{
  "d_model": 192,
  "activation": "swiglu",
  "balance_bias": false,
  "n_groups": 4,
  "n_head": 2,
  "norm": "layernorm",
  "norm_eps": 1e-05,
  "rope_base": 20200.0,
  "parallel_block": false,
  "weight_decay": 0.018,
  "batch_tokens": 65536
}
Below are experts of layer 5 (counted from 0) of a mixture-of-experts language model. Rows are named router (the router's row for the expert), gate (a neuron's input weights, with its number), up (a neuron's input weights, with its number) and show model dimensions 0-191. Each number is 128 + 24 x the weight over its row's rms, rounded and kept within 0 to 255. Numbers have three digits each.
After each expert's rows: a language model's description of what the expert responds to. This comes from a sample of Wikipedia text that the model never trained on.

# expert 46
router:175092132118181126106103093137097123177149113111116163161138137136144151085109117154110125082106096153136100155152147114110125124130102184110123098078117127145129175120157123134141093135133111167169168139075131137144135124085142140152083174094127107123136118106148131111130133157102095181137143107129130150109099142109133133138109152097129145136143120117106157138155147146131138073106106162132076097119143106125150157126118143124132094153095108110147141113154139175125172138138143096112117133131112158138133101128112137155165125175121098135138184131101154140151101119158147156
gate0:097159160119109132085117171119116150130127121097097160124119112108132167135184180124119146088174185098159133141152131142117149147143143089149103105140115111109137096119123129145131120157152108130131158136159126102104143166107117133102187108120140125172086139115124118137145111111101139125110154177112132105127128091096172165111129104117144130095171121140140072162107138162112108124073131115127093082133122164105103112102082132104108155143153125136134165139129098115136125135133140162121115114072140070137126122159122129129098130096114128124134131148164156120115109118183134121
up0:123150137136126162127148141075104116125069116111124120113147135111124138105127123140120172151083150110151107119131152112090123149085125157142142121164110126133147111147116140119113120099184101167150134101136163107108138126112111149098129120124134095151129118131124119155126149129113172092114084187132104137130154089151183161154121144134121165135163110079112099139133114122098072141120125171133114088080152120148159157134136117118147137089128158157136103107167100102177128105154130158139122118118168108077118141114156146154143122111141120165152185122167121104113098142148155108
What it handles: to, from or at right after verbs of movement or change, such as "fled to", "retired from", plus modals could, would, might.

# expert 17
router:120142102150158141114133185136132076121155127159123138124094131063141133150160113105116097144143114112157130145135132149156130094118123097134139097117111128125106106118099118118159141087099149146136117097107114059135093087083164121147111162156162084144120124121095142144097152159134088116078152116136160133121168143144113141128112136104189144141136147184194138105133113067114118138122158133128146123126099161147102124134109117181139135106106138142137169159171151111155126121140129106121165105121107139136127133131133103154134126125168133150115118133090155130145162095105122109
gate1:085070153092176143137094149127120071108137112078114152148146157168151127129143111138159102139123144104146125164121086158126084161114146161134105086110142112131156118136111083136181120151116150129148147074078097099130086151126103085117131112152146112092149104151095136132111159128118135104131106145143153130084156097158146133114140133143122116136107129110141105138097131141139145155105143108152093136169113132113157149129180119097104139122123132100126135097179134162117129150102149111122154101114129144146115146091098112114127132151167173148171141150132136105112135094106126109
up1:064121129129171076100101117140091125143086165129117167126096106133130140151098148128132146106128125136151136130165173100143145088125163108139181122150113145165097115121145094110141113138110133150143147112140138077110156115111114110165148119129126123134105128128121147158145137173114113126102118183120139110139149159100130149093169137200132107100092116149094121147132106137147134126139152116112154124145098137150143103151104123116102151125140095126106106128151114128149154087121146095150109105151127104196180113094086120113082128113091103115168125148123145165092155141133122122
What it handles: Blank cells, pipe separators and digits in wiki tables of election votes, filmographies and award lists, such as Nominated, Won, 1,273.

# expert 57
router:148102073132090126149122099151154159103136112093094083153122103147131168179159131113161101148110177109126071123092158097167133123115133116156160125137130134121144076142123113139113172122160086128093103106150144134104130149151152068149162114141149141096122136152096141118160112119111089133131127099125148132136179104144164095110106135136171119147118177131114155110110126167101156115119115130120153163150134116136119145145130127149120102141139170144131113131132146100112127123125139157116151081110096134124142144132105092116106081152121113120139123127110064165124121116154179143
gate0:088149116117102154126146113154122132153113135130132150089090142116137141154157113193121148138121130154141134130094133142090138160139142119156125133123111122105134108159139143114173122151153139167102126144124135113129120107154131159098095094209126132163149069089132097174136116125109121122108091126155137120128169114111154115083109145152110160099176149167096135108139164114103096114124121117144149094096093176154126140150130122109113107136121129175146173110091121137135106082163098140113140145118138100088133095152123100148137156132153129074161117121104112124103101137148156161
up0:107142125107123110134152140116125124145114148136128140089089115115129104185138136117149158141094112115111097102134135104140143099181167123114155177146066141149121137130123137088132125158144131077147177134113116173127151151096096127137105049154096100159121133145125115094133108127117128111154126139157119128105142135118124121116120162101129104111137168143136110165183183116144145118110148150143112122110106137091147120113107105137086109124128143129114108071143126085141190156149121105101138131134124104113136123103101124110164153119166110174097094146128089119107122094164148155
What it handles: Last pieces of words ending a label or heading before a colon, comma or equals sign, such as Cinemat(ography), Rid(er), Pri(ze), results.

# expert 12
router:125097120139134104160100123121185170121097095103148108158125078071121180120116096092115107085125128157180151153126148126146151085100123071116124106142179129146106104113117097122093155132129121091133123115109149135136121135155149145144118123105138103112121160095119118167143139112091106113078133095114130112129090130111106114143101122121150175141108154139119135112122123103119134127152137125098159121146118161127133117147124101152139131131134146108097146030172143091137147128138133146144169138154119172118122102151149153128135144100152099124124099120150133158126167146145141083
gate1:166143162137093152099123167130130118119126123146130112126103109104119135150115135105117184138108134146148168159143166153144104121155155148127103126182119101147107141133128123130139100137096143132175114144133074114115115113107161131148154108113140117096130127150134125166133102168131139123151112114112143094124092082148161096101123128096099119148126101110121128132088153134116139141107083114146160135152150127124142097119101117087152177165136109119107097141140130169084119088100164142154080101125152098138163125107131146144097147153141126214111144142138117097154150074076122146
up1:113105127132135142184144134133110109117142128113147140142104140112139120160166153135130114102141118114136122069121097157104126093090120102135103115093136122126160124114145123081117107133119097160149166126107130145162147142117117143082105110135151156148114134119133168103123100095117082146107168081139112158116143172092085167155141138130152119121113147150120134106163080172160091096150188151120114161082128118155098119105158105105076113109115123149139165142101131121130142139167098091106135176091114152141104104140070134136150116130127125083116101138110139135135165154135127113
What it handles: Closing parentheses and final year digits at the end of list lines, like authority years "187-4)", "(105 mm)", "(died 186-0)".

# expert 41
router:151142086150138123118126089131141148090168131137093132146135112129157117143125118125161104151118137127145155112075107125162104189146114093174127111110163125127116102106143136110139175101097143134147138086135118136127126116147098079186147134110135108070104123093096153106111098090140103083104142115132128098087159123144145133122112158119128116161143082149181116091129150144136151119146104152154130156109116134139170158124094130127142124123157076146121079133077134104144155146138162116158132152158116141164121134139141152096115130132131130094123119143142068135149151162094135120
gate2:115138122130170152089151132115148134103106115158157141164098155130122100123130146153115097142112194172155155165095154107123107128153110139155137106131135133133145098079126143126150119125157097136157154110155152178116092114137113115123161086140139156122076160129138109130139171104123109110102105124142108147054108138169127117117129089141123097127131119139112083128145128145097124134136086155140087062119125139084124174132113151101106162140111128123133115119123165132156129107154138164153134094144147135159149139131164129149158131143122111117124140159106174148109120172185102121
up2:143115150094133181149150160111083165141127111146113163123142095159126137129118128113151123166146065106119113120117150148170142131102179129138143152149125153119104085155131164078137109124153109121096120128123130119104097087111166115085133137137181152130120088135112160177102094092100110109107160127110142079142155111122125134133127103159094140140137137181142149121119113137146153128114137122111154097158135107123108125085197144082119133114102125123135145159109088128127137117136139173137136120120130142112100120137135152128118104085149136122103158125120166134102145064118146177
What it handles: Digit pieces in infobox measurements, census and genome figures, like 170.8 m, plus endings such as -isher, -er, -ight.